{
  "d_shared_expert": 0,
  "router_noise": 0.05,
  "init_std_router": 0.0397,
  "tie_embeddings": false,
  "steps": 3414
}
Below are experts of layer 7 (counted from 0) of a mixture-of-experts language model. Rows are named router (the router's row for the expert), down (a neuron's output weights, with its number) and show model dimensions 0-223. Each number is 128 + 32 x the weight over its row's rms, rounded and kept within 0 to 255. Numbers have three digits each.
Before each expert's rows: "comes before" lists some tokens at least twice as common just after its tokens as in all text. This comes from a sample of Wikipedia text that the model never trained on. Tokens count by the router's weight.

# expert 3
comes before: " the", " he", " a", " it", " they", " she"
router:152165111161077098124060138165154159126147143116082098179149195109107136083102128151117122138119138135106139101111088084114139149159176101163155125156136159126138119075084159118080114096123116159090106121117138124211119150162069182046118103157158083067169192142156113123079157096083114101173119103104180109167123115097103109137093102116129097149126149079089094111133108151064153095116117085127150186105177114149132132120069127150141161113122059067204167045120129159145082141151060129140122137149150137127105126140138176060140066121088178160107123109186066112120134164125186117127125126128115170124139174147117136163100172149168154090123176090120135123083158087140143111083
down2:157143181143106123103168157179123108128087120131165116180087088085132133194158149154144186111089137106118123057067093158186162119134129118116159138129155173100168157124172099123096121090095094144159158134155121125086114148123131162072131168146161109211165146144113120170156111126154118205130147114094163057150131123117157118203111170150143149133127091121118135136133113130092200086082148107065102073045137079163085146087132094093109114173110122118107103158165139142130083144113156166106137191133110138132176078107098136147086114186148192178130142114169131111110114142206099136107147095102125103149077158124133114127154175116134111110137160135074155172172085182202159146105
down3:150141135052100112141089095146107125202179153129125176145131121177104187136114148169085116157182096142137210129117158151130130112077157065073147135114127074153126126088085098164050096113112118091143137129133115085158170115197097111110129134092148137067216111099135087145152136103133185141150067138136111101139124131084106109150131195105132146088178112111127150109117107080152168163196131168063155162125150148148085112089138073181137146103135119104079203133070153189168142130114109162108130147141140163088124156153119144147118111091070115143125124126103091074193064148143177132092117106124109117069164105089108099115108157125160124121086174126098107120114118075120138140099
down4:092162142198159142123104102153136067149154115150101119114152139110138157186119094144142108104100166138112149120136190150165090166198102137167102107151118122122090125141124082125096110141198163112179146103095138053074127160143118140154130168170131163147162109109172158080158125161104136050113135152114175102118087188111086107117094122148065170120127110091143150126116159095114116145135140166158122116080141188153122133153148092138154129175146166151093102123097156162176108166095084112124180207138188144120130095099169139117154080145126089092163120121139128211131135135104187117151086148100135165130131113115129134073168125108082163131164071024188174110165058118126073165152
down5:132106117104152086112154050190130137114129154091115143078151175105164192067066115130144126137115109102101081060068142151117154148178170198148091140189173135098147113167078112109131111115108102134119121149133163149105113133147147210136138157160129178149110093162089136122157128124174103112124182156137153130121136154194142096132112177136151126102106136111122190078052100156112088096095139122103127142103162145130098103148069149163131164129179119151169090120112125171150089149089080102123148043128202147151091155106130196176160133118174068116108169108114116097147114083107151114189106097143121136176135142145165173119111208150062079125113090131139080142142141140160140143142
down6:114167093113085177134127159131066136088125117128161165136168129079130132158131157165130176140112129106100177104077123094155037158158147127146126122149135143137075117063167119080132173134045069126148152099109112094150104149127075103174122130036056111081181052118137154142154159114136127112124104121099148142152175163157071195118121148180098103107119116132104099132126088098069188109130141113137146121126120117142135135080161136097123160141116126064072121155094108096161137119140136155126098144063091114102143113084147139135159134112107134082109095108197146128125162136149134100154147125093101162132040148120156139135169117165146181130080113123220181131174111142181064177124
down7:134116169140199156080132116142114081118164097089132187131100163137189123184117157108177098139131094138146168143102129086189118131115153164111131114124094103118145121097114092099108186094119141118081103110181139079121152149112155126172101158154148160122136126101156110135118099175138096158133137174099150101131120111043172103109132136095149065192159096125077174148131133097155162107144112170153137151125092141159110113087070107172104192100124168188133150079165092169152199131138134109079140044130119116148100200159122093077195158072073180076100127107112175116151161165134202114133150097114198092138101108110162164097139130132161124144085107147165125139113200107116120098119
down8:078139122115170189139103146103124175112106145107150133157093078112125098084106136150102138181147079113111173111156088144177150185117196196091109128092161128136112166141118138150163093095138157111139073104147166140125047162174175111090137160152094101093173090079099154116134089173162149166148111177104116136118182116102199089133154150163101159080087159041119150042113147125141102141120095171092063109111122146166116109121178138096144156141117099106148114111180156124169119118085113088189146137169152131181126097117128134158121183150125125104148148167189123119162149136120149129132161093113117152172069166097142167137088107123159137140113024178143110085096098119100158158094
down9:098099079143142151119132073151137117147125115082113127152118129107160150111070112078182097160195166131149133125093170128116117071138074075130102132127136127121147137105095076134141102098150096120157104200133134110164158081186098073070140159132145115112117173251148126175083222089161106148124102158165091153100165087150164074079100112113150141110116171138141041158150108161121168147118155122115128134131150189111085165107157143078155125156095080083156119083125173129138123131182132109136106050097127150141155131071141100150064125118129089098140137099139104130090091154124147124153098094136114148190108172111114151138190159076148095118085140107128081150165113093091114093145
down10:143156111141128144140110112145127162124129113136156109099147187043071184132117170096150120133187118075083162103090196157086090174138145117099085143168108142154124055120116139131137162122138169148102116145161136125124134186134179118148191127097072130093203162130120118080160158164080113118105121179128125160160117152133123146145091138126138137139135238086111118141168106157132120123178082095100070148134169094124105127103118134088140118121093087154165178110105150143147123126144117119079095103097138077112150160127168171134113062089143178167219064118157088090142168151149072114161171125122101136058126103123135112089117075125143137052133159093086121138110079146108192096125
down11:140109111124143169131146101144131158091141114193127123098134091132160164163141124090128111065091111108187080126101178170176082127124136100133214156130123151120120092096129082184205124169133150096115136144125127190131122097126082141150087091191115142122100101155126125158139102107141103093111126057183100115056186146136127117151127153131168077164122099057113137109141177188144126153176138211113107177154116116143161135132148110170110107108165107143173137137097097080222120173164121160135157074100134109154089103127138100094134134112091115144109148073076147149166074114191157130114144156075054117136148144148131169132103083081109168103134181149104112097141135152115078065100
down12:129110139100164114142100095135135230127113124081172162105157108080090085163155083162125117137113134135112086134154114131081159104135120170160165158119153098151068106131187145138146148160142111107106182134206158102124134146114160152103159101096079076091170113073135127136123136159131089139132143171134159154143164102122131132160126117156066103127064140120144137187123172157104185083105152054086153125133096119165090161115087109176145139151113096139182146181117095097132136061103118125062105133123157145085091004088086127093109149085156128081117115082093154132137163110128164140132073124140129123089113092175102149155144046106138110171069146072172105102153159116094164133138
down13:107119136118089090108137111135090146139098115093140102117160139130180128107122106170106136159098127156134092102056108155179148101138062178140104154152132178116126105159163048153104110132106134142086106147158081141138113105082108150119166110156187100148155126163102110116080117177147120136115144184116132151094183064201149152132071102139097156110159142126150116177196102156093076156117105107188148187107081129090084113142133105113103133158099108117115124169083067112091172137178189079097142060121082106103081097157148123102109138128164083157118158125126132127103157171113154138161213138088150108181144202149143213195125130145117111139167193153113082160118148093138085134144
down14:121147169088126149099135133133122137090146194078123117173157179126124109074128141128061065117122140126100115178149133072073072078182175114074119090145168113165137160146104163143101124107127171067104156122189084148120163167121098129048196119113110122158087099127159142139112133124103128135168117082090083123101125155118110096159079177105175095137121149129137152099162107151104070135100175116151093150095119091179080142077191091109145131175114102155123129088138124135145154145118161204106169164107105037168130131139126133150176116074070161154136152092158130114118169132152129094114075120075140076156090126173176094160184114128149140097128070140090162143072112168126116132107
down15:168081079103085136108139162113120152143135111114096147128131069173186102159104189106162136092026157140120106114147108123083102099099154129121171124140141169107131168136158149128158156117137123069111086139117132141095118145163120116124115149119124161139164133116164156160130202075160092128168169103145087129092178139168156077147171102151141094152138145194146155136164182157193105155169083124081179137096144129065056132131082162102118189104121153147193170148101102171128149134163173107135058211061098100171172106162092123124101153133126109163136189144152137127146153161174082129177083148103131098106155163078129143132087115117155137125164173127169142096183147159131156087131
down16:094170192121112111185166107121135121074153044108104077143192108135129141108087133131107125100106162126154133078170175117097083170125154154145133134085162141116169128175154084151093137124110105145112089164111096169145195130102092202142075050145124133100133099093112134199145137078131096119096118097133100155122132113073077082138126123097160149151079173153115092145173121126137227122141156121115125130140105107116181092110115131155144187158119149153136154142093122188102117174111164199152127113107111123118179177147100122112124175174118138101072069134123148157152201158149172161132077161059161130133084147087177100162100131096108175146128166080140164158121149140155159108145
down17:122209099159129083158126074044080129091097159170127097155164133076128162168104058153132109161106096116146123130106157101134145086146128152157154107173099177121106169137182103109100090107135092092091171120154127148146129083093139162125144163117060157107157176079136155164153139110161158122148158100132091171164142195107206150118166112080111117138131130203173209118159111114192106124131145146157099150194180092124050083089142167149171154158142129107149138078156133162129111134128126188070079122122104111128100132142126130142095144104187096117125118150094081151120131099143131122146086143136154146061109085153135101156142128120061075113102164142147138153169073083093155139146
down18:166080151153144099123095121178096111091085136119136133080174095116112147123137112117163182092155096140070096121178185183109118127126104077192141105123167141150109125131112130097171128153106156118098090112144151109167101111122125099104137125115118137116197134125101129174140120144116094101152175207160112104118097076133103108156083094147131168156134121133160160147122071088090149153137096060161162129108110120095158136093104117144176080071042170143117189118199132129165127144126072140137117152120078062106077173125117066090133213083119106124190134122152163113130110078135119084137116161144140123156178181123178157148089099158139136182169057126143086096130176157168125138056
down19:155107117148080165141101116086112059109133122121141095138145142176122135129129136086132108121116108175132133119112117117129091110121147144080112116189134054128098134140107159113107119114136050081140115164138148167076058161122133116125112102130162128115118132138130056180146088123153212149125160103192091124113186116075159125119136094127134159128102127184108151112172138182110124076195162135174190125115167202136116167143102139116094160135109120130180130081160142085150087120114097184136158152110136103189091101064120147156069129175148086104108166151167081161098097095112168122181127127065061137150143111065094134130142064152218126132131108083137114160106118165054157162130
down20:106156167079197106160158160123179189080166097060142176141106097148116087084072117163107165105112098184121131132160121085158108108122141130105099070126115063139139227135103100121108114157143153197185142126078107092116113105129149156154139098132103141123109111115143045107157098149157112172129177116197109131116178143136127157115111140121133162198096110141120105141077132088150155163148073139119060098048146166111098049083174128174141135095119152112122178143084133159129159136135109135072156148169113097140132192065115111123125139115146157121082085143166173133094068107112149121165109117134126100090118068121104108104103172129093093157147144103163121133112176156172139138102
down21:129166091166149226134158143120124116101110155101135160170154080090108138096145150119145143128150101184168081114201124114099159149206123111190120134138142112146066110134136190088107139144138119119124102111097133150116159110137131182072127122099156121127131075155096135125131081095145153131039106147144115128069139095143079123140142155174159116153116152132168150078111135148171107171149145088090094141107106144153129084130093123129119183189122195186172147126171147127132150116102175086168097095133131133208106104171109093096159091129133191103105133115144162152056113149087177126124095189105183131111187132054145105137076138131166129114082130137125090138219112114094069107123

# expert 15
comes before: " be", " was", " been", " the", " have", " is"
router:171109126068085141195193117106132143093145119115117110073109110053137059169073093128107168151157141141138073169161108128091106118108132112185109078131060070127082099105113126119142149045107123107148096122149123097050149143173119131141086161154116147046080155140133122093100135132115127120105102147085129143101137158097133163185162134142106072114133158131154157053153125138095125156091084144190145108086094071143106182146113175134117127116181128109092170123110219135122127160139106110133145196109104154171141088106100086150116094079141158126135180149127106143107142158128174172113161106116090139120147113139170099137142205136104102194161139111097166094177142151170124151154
down9:131126135155173085045078113100129102150099186131145198112108140201118089116150121115107214124117149161122119129183133133147122122138113151136108089089187126152176173081168128123098134141072136177135150170150128082156144176169192055120079090154120129151133151133135084109127092136057143136137148045115114186143116152101128137135150237136128113105147126109107085112108138086149103176131119090100105135150099134108164107127115135113126117140117108068108104168145133150071130088128145124130151082169075151108098081169197128155155090152162177148134152123151097106118165191129177103180159082134076179132130165176126056091106088086096128103127113099098163152092133125137129152156
down10:173143154155152089128079123134118098081077089114165129127075109120090105224151162130114155102147119085156115137129150172122146166139122177114076081147104168141137143110101091101110204134150078130109080069116159061133155145158161099186080122128092102159072174140141124192131069087100127159119109118178151096153159112140114108156179119133116122180138106093212174200123128108163104133096136135157104098135164109097133138109179110119180132092132159163119107141106091093119121121055127137122158119134131166093096090123204097132120183145147153118079115118079161155185138135117085150190160159162137110138153070123121144124107139140065164123082092126155101081092170095151073095175
down11:140128183117159144125113151116130153140105136184161141177136123150150088185125141139096082054150122047090098090126138065143106129151078113161138107178114092112119122130092083181086159096092099174131119196172141139147179160109149161133132112096147175158066137102124154123136125074146180084111145167115087125092052205192116111133102183148114120122115087143125099126118082072196098038143129104117131108136048060142130099129076124151119167117113110129146093137089201127103152084123104136110135108115172133161078165087106160104104071159110124139102106149137194108130129111102121174156093092147076095123182141083151148112104120090138099130140140083152139131100182112097101138124
down12:132168205187128165152129117110154109140147141198120135061157113099137070127117102109108131103101143135102182093181142112088086139099120144115147147165119130141088174157181162126112068127111131108140175163099141106143160123138134128087128120156141081119130126182152106131115081085157104178112094127173108156121177113150155148145164143129166123144069115098102047129108152125159118201153144154168045142140099117109092084135157150056139094007083070073122132146151109081078151123106151081177155108127121094089152142105150168131097141104096141120111100105168137083122129111121148124108122109116072128210101112106063083130151126145108142112189195121132147155076154103108103128191
down13:071099156141114123106186123122119111102124077124195113046126141085081104123096147132167139102166113134137073135047144108114133123137170130112100118158116147152123169124193112098145142117134175102178129152154122089090121113149153107148103188160153139131127108235068113152166135124166137158199145201138128148177136083134157133141135103129139187139162156150138196108120153166079122135109157106062137118150094113047191103094163169147101090136123137126135053167117114136158131152121143137126181072132088159119137082123087062137124131133161084125105125110094119164079108171157117173149124150146081136122164082118051150140130142151116113103087101141178108197060131143165166154123
down14:077094103129089102161129131104111169183161115102144164117114136130119138114102091151116107100122170050109151220164062116111150169111226109089102135108128119072109159156117126140157189125121101096113113080177168128155163108123064075113101093155173144161128071047083092125112111182164173115081120128105127161064120173088118157162139133122092137074134111125147105127144135158155145151093181130084133114072137114119166164103093134172141082115128134172133097163125105178100108102150117140175144175115108191131119134174179153138176115134082122093132091147103163077136164139166105158106134152071143183090144099086154143173107116136097104174146139167182137145161112142058148155159
down15:093102179157094123156058136104061116087152125177156136129134143139124132130058137167156122130120043133091086110070094153107094125157183139075118092124162095161050089115168147075118077119124106114118139117164016163149121150160134112135156076108169148117152099118162123122168200158159123166071084126094197117109110103135127130093120135166126137109081162165135175156072138112110111122104173166134136085166153113068135141117130194130183101161129119138170137124100143148112134073152152140085082121099068116120114102155125192128136079106069064144095130133160072124096096194136092167133135160159093102113141108154110128147089115135134159182103118092134079096132104157122149107115
down16:133127121110132107130173105152182122078148092098174152110160118102120098115094180125132131091136177141137163151151151166142102138075123132140137136101104117075121099144181151133114127209116117145131133115126156157085114119092150148072135123115086145094109124255108120075171105125164145109154176115145150112122106111154156155161098097130089141082093108062085107121097076099134122090122145111138124095172152131138160071144122151145158096126157131115134174144133142081121110067145108126083115088138113148152131187114137125128120136134088076078128067151123127129090081119100074096197083131158132169137148102172132129114211157115196149204174140070163134116128138097139129172171
down17:125135118144088138118133148071153076122138078093156114187141057120144142132125162138090085133130133084153126180129121123069062126151180150076100142132132089124133081074174112165176159080141138128136120062143113115162103212145135141132123086164145053151120141000133162106097181185140152113116132107112127127147162127128152132114112115112150160075153127104141166112143175119108164125026118175104179127107112148109141057095105113099128185110156136141115155159157186119113157166125137060138053142150126144104132080134113153110124174123102110163152113096136113190117134161172154139071127117115110182139070095100135136153100138117114098101153157136096142081112176089136149162113
down18:070096136186100083149084107116164155096104119086141200073113132097160198138160130146147146123098162164129143126174093163155113191117121165107174091198159055103111104188132128152169076129164153087210148118138135123099134098094132099153052137181138124099100128199121126140056141074099135118158086181193108150080123137130178151145109124158125109113075182121172121071131090106110128146120139121107104109118111076117096135157145139101146154151079142119176156127152143114112211140124133174090104115127125110131096089119182143150135147088099171126119125191145130140132153128088093164141166086174149105082173135148122113130159163113116155104088203160121120146123124094098094061101
down19:149126128149133117162119113057169116109118174111096134122170141147119092082143179153085109134138128144093116170077139122156115171144143149159145195155120142120151126183128162050102091142141101080085056129094118138133105172149107120154145153130163116150111106140112085150177126187133051167120142155139165157145202138068118137042116132132113131109137049106128109117142134118157129097135151110133166144144097125122158180129207095167079045209091113189143151157117098118114108128114110201113128128120235134140131137151082131118204153127146135112135091125100133142196149120134119100142129112156129153074112140153072116126118123162096114076131184138067146090132143089088058108145
down20:115117110149064041126174157155125137107100160157071148112121117162098103090137147112114131097102087171085159106145129131118149125103168148186210201171116112122084114152175191119143134106094047178142123097154149154121092111139142102061097155122127095107193117113133143136137071163212113116108058133088148151128086152133117104106111085184126161124129109156127171153137122159104109130068097158096098124108135163198171086174119101128108132093149136145154138079141190186190163105182149090075065138142118097137094096141148160098105155104190124095095112147113076128149132138079187114141133092091152171147111093172116155155149154126110144155113065146125155145113134157105131090109
down21:084147138174124123145088148124149170110177143051129114173117082068074132147151129150165109156132181111173120114143144048158082119159085108147129138176141130126126082117063111150130113148136079106128085138129116097137194084152065102155081164115129205116128120095165137083105113134148155097164128093128090123173164080141141137128107138087104051127114113109083145106134117094072152170098130106068135146167096128109144107095143060140113151185085150139123168148142132172135150116128157113097185232146107150131172151061100165164138124139075154138115095072104176078095185128101076117157120117146089134160142141177121105095141143125102165143066144138138072139078064104110147118117
down22:175130138086159152151145123111163128135080047083146188137116133133161195134172169156078127133158144079191136180145086129045092076184108165095155168113117180156161140056173106114151122101146116144138129210175097142130088107121187119134115103143119093148096151162070137141139119102128055176100132105071087098173111139113165167080165121113155170066082171169122094096150112115091105062127092130136150104132157123136144108172145114154124169114124131116126122065116113091154134187178133121138140175174129114135135111092179086147118127080140120123174157132095160106139118075142120136093106081163138084080140087057109167122132140136116082108158144178135112191122135144121103108099
down23:152111118090159110129140111144109191154200161137109143119114128191112135175129161154131176098122140128163102137144158180131161173179126129178107110126121161145101092147131086238123157108144100089168144153127134118078120080096078116156096105169088118167158161131123143135175149166117097112142144137086085095140152159168154136139097137167119143203162124095134124096082127181084096097127100131116137172128039091157170107110124128143078073085186117133130100188161134157126144187120186136154152125128061097157139132134137121083107160155085129113092129154158147125080113175061086086073151135082124173157145133071102139119101099105115135090180066147145129175144180101077056134144
down24:127150193139122134124116119036132095153217131125146154065137107090116097174138160179121090138108181070140140158074153113128097138159133090131110156112170153138097168155069135142127114118108205101109174157131098114150111185157136176048166106129118020149122082171098133123098160142176107143108115147150110111128102115099159143132154148110104117080156187139141143111165144107161193131119088197173111140116088171171101148081120119171144095110151068105121055142111099134086092140179167127108149131158176098143123115101145148109107165123145108105104139110117166119133131168099036161144158058119117157144107160108153119091103098086114140128174125145167178053120113146103139111136
down25:127130133169131191086153119123174102087106088091119105083074140127166103121118161158099145126075173154086129124120117149118098185139123140134170115149095159105142170143139112128114125120131102108149167150128123171114112185108164114096153140120144153147089124005088079072171139141153124139112104101092083081131175153127153187104185158112077086156126106111131083065125074111141166122108149098115129117131088115142160158169127158110041118125078118052117153143083154115126161153140076223063146153216141102099092105144087136156170158141167182137104127062162140136086104140113141129216167136086120122135124118091092141118191158143154146126139106144130099143110142139097108173104
down26:077108088145139092109102067088156163148139209125183154128155140193121145126139109101097133117084184139167129176103135142134133094192162114134103119135183141142171099171130100152140127120110163134131203131110150143171127096173100124122142097145149085141053112088117152202182095144165145101101110156165141144155144097112165115092079032101115107124102150108141117124097148110142165091126170125112104164133173172096120107116189106123170170115123133141157105106120087136188150121139129136053099110205200139088214111151148106084113104130149049120097166148129127079085128147123108120074098080118123086156155117125121097097070086086096189128106115122091115169157112116133095167127
down27:106099172128100152214128136057127169110141117164120153073123115108144103143077120096109156092101140167152138175048110052145128175100136133108147080192145120155167142089103145091091165108150127129122087159185120153197188152103121124125162159123147119138095080135111158118147167185071141072126113163122100145144105167061093145121055125076151140160130138100135147160085092112110071114134092105104161116134095077095116137123134131070042127113128207086136067165148106129073171155177176127131096130155099150148121154107149100142141142135114085158131120162164134151152103085108105138098121143176170127173163102148130177079153112143124118091088185143168160100119132186120146077103
down28:036055129092155126148139179199155155133163199129092153113114159110127113082172088099133141159119115093112086117149123170143138098110164165093145124110116080145104134094139170070107132196122162179144190140109120138081131102129084163144079112111118147127122097174118086040128175191155051086091079149120156175083138134116153141107133093112110153132114111172163129039073132115168166102146155147146080159169169147140180123123116113158149109130113181170126166134126122158093087090158118114138148164141090114092164086124122144123139137090052150171122120113146095166107160167134103110105157137145077107108111099151088131192131127162163133148121128127090096160076090114117209129106

# expert 21
comes before: "-", "S", "\n", "A", " L", "C"
router:128119112178173082143109169107118148110074126174136106119104171147155147131088151050166081143081085102097130130098080128113189116165189093154172097135145130084100143137176133135103148130083084170107088123109192150174215154097163115187124088150105155175147093085124143161123111147125154082088064095110110078137059146111094093089115190090167160156152087037146164164111160111120140123171076099143160150132174128089166099067142126074110171121106148104115066133150119130115142108177190152160142110162114154085103102156093127080143142157163154100089152132175072106157114154124118125157150077167144106162121153152150119138093090166096149145151144104102117124108101129128127079109
down9:093146087073134119125151135098073117161144051098122115105131146184158109108114089121178164131124095121116128131127121139154107144084134175118140146108068180140098144076102097134087065115155061144102151123129110105125155107134133167186071103176141119135133107169175150102141097080156158035130084097133096096129086075209125078161182113088210112170130163150142140149112160172144116150128094102159136147143080116144099122150184116102178116122161115194149084087128116110141134136087108099162146110087097109145125137132086142052160164133164170151092065097167152089096056229103141135116109126142173124145122154138110124186109130163153126128089108114169168168145100103155121152143
down10:134144175111102088110099169098166088126061139120167092092127154099157083171166111128158115098143128124104220132081103100105110120074135121080120141136124094115132181167163144097155157171115142201125088124157125160147159158161095133141095064165093109126146165168196089121112146116094138159116132153083146163160140135107161140125150160121131099078087132140137096109150127141142121128143127117138103109163155163179115104155169110091185120119070101081129112105086053123163060127149140192140162147092170143113104104154144139076159100153094123123166140124139163144103091099120118201119141169143045141152064125193139141120126036111155197166091181086117063132156070173143139126147
down11:058142117118184117100133112139129085111164189143132137077122141154105117080158131120202167139126080121120176160083191069149109059144145139123161146175117134120117162096086122135130103093055059159100135105171141119103107139125144201121128126092158103079132100113171054065084156066081140132099133068071155117140106136192107081086080119143127173147129103171125080106123119149101127148101131135121142094149104197114091057166190140124105126102101060146174143082119157048117114154120190117125125140104092118192134128125126103141092140138122138095122165094139167113119174124111085217167151107103135166142147154124135115106124138115099123073117130133147102167157130115120153097077
down12:113119156096133110165226146094111126109121056164095159122178139125155168157132149126102105126117155130130085109130137099173155127161072130145128078106118114145056095145175142160184144082108093073133095113112158189118087127164090118089154190120142184130163130051128122128128132168069178156144084118057162178124099057095128167086108132094078135179114102144121169172088159086096148123127135117135142156111129073060108152173086108123133188146141134172098168176061116091116122082156098078139188115133105148113103114058151115104077125127159105101152143155144114113106127112115118167129127083086138118171112109102136078103176075109155167139127161107137118139150178113132169084172
down13:164166095112107097172098143108159114132097164119145132094117127164149192101105181146086117135108128129105189160138172196102149074115181179091089176096138082114109098100138157077140113150100179094149131176151114137129168134143133184154209113168085116144190152089140128169130128132188100202098092170095171085136122099122079178153108141138111181091144160108180111106105129112151146139139190129110104113132142088104120137135126151100162089162119104149121137137120130138169146062145104092155178159137120096111152084143128088105187142103051132093131098152177138067161103123105106138138145163178101114130194121108143046167105089135158140160133229093140077133093118104152124082115
down14:078150122117207104160121127092142184183140148152127067148138143167088128131114136136137155092100122102163104151140149177136138111175152138177173139108092133132092142144177145134087162125105116090081099145094095126114081137060146119139075121143133086127154171108090104150150118072120096091081132146117135137105129120130123113155130206144147137154135110148115040122058111148098102165130101126151183117066162115114108139168078208187151157140134129122136135165112083121178095124180158193101143205148112145079109124105122119135112139063102119112104156124113130074150107185133081100166096140080162097095151059129159098147128124169072035067127094053130104118123095177133133119093
down15:064101109176135144086171091082138072216075108144135159106145092131097109116173129118138127144121103110131136062086128134147208093151033156189160145125119135173099160147092096169136125148103111214092191120176176169129122098106172180189162104134162171152107112177123118124157103138156148090111105129121139135179174151106089151146132075135161181093101175109130111138108141110094127171044150107106111091133082080166160122134081149111138128164061082087148135093092092121089150127082156096108081129090119149134122100127137135143154111118168151149162111132131139100133177150148122143159102145160137120129126169102078161090150132100102057088168131117088142075100096084141129160109
down16:141131102101114136102141099119187151124124135140122112166135114066120114106132144152119132186132123116220070140116082200125125123134181098121053088204150125143180120165151109095129160124109122123179097104155120128088122120119119144078133180155135149086172133255165116168137124178112092135152090165077143136120147134155129107129094056074093149086087141155139109145141078134166155142184120163153123154150108119195120115169114148131107126148074125117116146163128067147155089177067082123108134116070136203121153089113114167152180173090161102180108157138133127162115120121083129174133163150095126167165111157128168102147121135139116066125136104212124153113112167145150084129134
down17:093092097124116134121152113171156118143120218102129148105180101138149118093149118190153090120136156124178094130163142128130042129155143135083158123067111154095165142114137113147087046089129101126192137166151117087133118134088095123144127095124097142106122128180111123091131146164074096052149134134085084079131144125125112061099074138117136143152139128158138115187078127095144056109120129194095161143108100142104171161145126130050127140131129143185171119132137203086199172147202104124142098131105090092152092090153101078178139101126130114115144123164075137098118098052132115154106107138204124145142060157079142148114174103146150106136106183128190115117161136129108129164147
down18:137067127071122133114116135115090207132174052212122157122166159117149123144152176142122122126117111147134165119129118119136111131184086185176183140174116134136127156116136172122135122126098117181139055146151172106123131143110152166111076152082126115093140098055097182109166095148145114071185152206178124136170172085135146195124176097109160146138134178104155081114076125157153100155139072090082150129061158089097172106128168118166143145105199165145097169086148093043123163120118081120145130128148121136111170117123126128137155128129137123106050172181113126149124177172115164093135135111140153104077112091120122094129119144080125176138109130096089157130160155123161119184139
down19:096128068120108141131151110173190156085131057096180097102170092086095202117084105169148175094099099089121178106186153129078102097109113144117136142127163116112126174156112151098065107128142106126161110154112128105074101062118150158137086115141176148132161139041083101114110148134149104165099187162118120101152059120083146110114083086134160138097130107162121109126089079106124170148139112123101140135149138130080176136106170105116063092072139161097113144067129141140166128135166130116148082094144138147131147181117170115064122184081125129136085079159110125157141152141052091131133103170124095099112149168062111184112195119095183103132132094117082132062140141144156150153157
down20:113153090137095150142152075154191097203133153079154156117169153133180119067101132141102122170065082129195165084222133124167066125095108116160054104102117134099074107145118123134091143116107120131153125122140126081142047108139173143153146137092094104113027192089088145130174172140129175111128106137138145142103157065148112071127114123125157126135108128095103136135146072093093149153179142118083131131136180132130124084161106132103146100109114145132088104063116106163120111071130136095136137085093104058122118188126150150162110139086098137170116147110181111159104076105089136135161132098145138115176099160106119147114145114076094112143113073056122087200142109124130157156123
down21:123141089207132164141111123131157173108135122135158127095151162137118179161104111124147140220204154158152166201113139091141126152074085129106133148188200138160099156154101118152090131120154129087111124102163168134172099135097197120161094112067125159110099126165128105119102133081154123080086102135116174116167083111078088048100142153149120159114107107112166144138085147136045108111191131137097149120171152097100167123110116153134201119123148102107152119186148133092068091107112088098145141171078154176080145177155127107113155121112123197168119170110117092088130130122127020133158105121169085156092124121098162117146165126106071134117122135177137144181137133105090120135143
down22:129147140157137167122074127146107171102128092044104119166145173138124125146120071101112126119113079140133141059099108130112072173121141168087166128146125113201143154126142119130091159148102161157194146140134078117063119165141143107141129190182141116096085134177145143081145177125134164139149137098029113185152157131151074153121146110112162094192124141105124137122105101120083097099152146137126095126144133143165126092097153123142145204117072134141128159102145172108113167145068119255147094149152135109145090111120138133117094128113143186099124097110128122130116085128067111144172121099112096140167133160129159105144115128067092140091141128083089194175173057091182115176085
down23:102158131128181095111154110108136173165126170113172080166123062153165081106120103118163130144158160166164137128116118133083145084185182147129169098110096148146163186106137161093173125072111205116128114108165105115111135137135151107143142156100138136051067115097104112150136176118095171160112151125135198182085146164098162104124096060096098049081132170119148143118152098124103118135129125130116144132136100075043117148162094083157186075125158124128059103158155158142101097139125169078161154168120128144185089110135130157116106163111152120174169175194145125180131159109171127178150154046115133101127128049105141154174135140072142134088136156134111125119160133122176110166142
down24:147127154112162084145108121094154109175126129149072158093141175127107177146134108161152137071164094147135136156155100136120167108183135094140170147146146161071163139079140179133126132103103170153200139136125170110148158144095107152144066149123161156135090151107116096191172083100110123112150166172135142122095139128103113149136107144043069196143049093152097155175098111100097158090150148151109172157120157136107170079084122120177126126133113054118111106181101144137102192056099158153077120128130021127138126092081129162129163130149112123090120118153112112155128166104134202161130160140137181148109150155189112138098081178167110098112149112076060152167123113118130087177134
down25:143120143182089106082114122139094136112092132097151111159154153116149086124140066129126117101131175136159175105115101102131081118147099186143181163135131136117152120118078128093091103190101095122091110155091135145134126104184114067113173092092142126149084130021055118187138130079108191163152176065136107112100133148085158111151142159128089105094135062133134176200136140133149106153109137183153125165127148120106134129171159103202134095158157097059156116129157145141145079105125155025139145080104147156106127151150158111154133132196117104122156072181113118156089093128104128122130152164094127138087154163141123124147123161107075120118126149109240135151137110062145161111152
down26:129137106132181091156152073100125090152165131145112159079175182119103108129152128140102114110122149153121112144104133155152112129127168132134106123078116139170083166106144130157089072111081179159122112150195124173136114156102112146123160152104090107087109149123106148139160172123158153071115151113158091177067131177111144119153128135132069187113093158137109100076133097139160159076141136109181144166100129090068103122163117119082162175095138153162172169075159068149086145098074163139146047132157174102119125062125182061063116134104129145117160143134168151115102181141085128121097162111186163111169122146163167181194127212100123183145087109140193132144091126088151143148079
down27:139143065114145115096170107120075132118110117166170110142095156079129094140150132168147157176075084133122099109162120107173150073160181090104118122162122089167116175136135132114130106161158079144136144089163121146142208114158115114157138135110127159138119091151140145088110176102091137126064133188131174138108133071063171045152150075112126137095159117174148137081120106124147086044102119121070148132152123186145167133076048112100182148214101109154079099105159173108163151101099111201126168134117178116143100155121095178117141127140098164163140153097129138109157093154160082100122066130120089118142120145123119166160175106153132124123095070162104105070129124185078160127106
down28:128106133097169082151162121145171072100090105169163113157161125099096144151135114046113167094111093072165116169128098128111113134183131153122068082117142163128147164147103021140137095109101123169108135075128088126115137102122122131162107069072192073117125181201152134152106103126160129120160197156142090173093148117160154098092116144196117138116093151115132160127095111151107115122136158169087122148121082188144163178109165086140110076141168110128184047148173132088123142156158143111126099144162116145087136118129172158158071161064167150144137110152161112140154157080091130144126109176117078187142143062210112097170127167112155129111163140129157120139089106157150127112110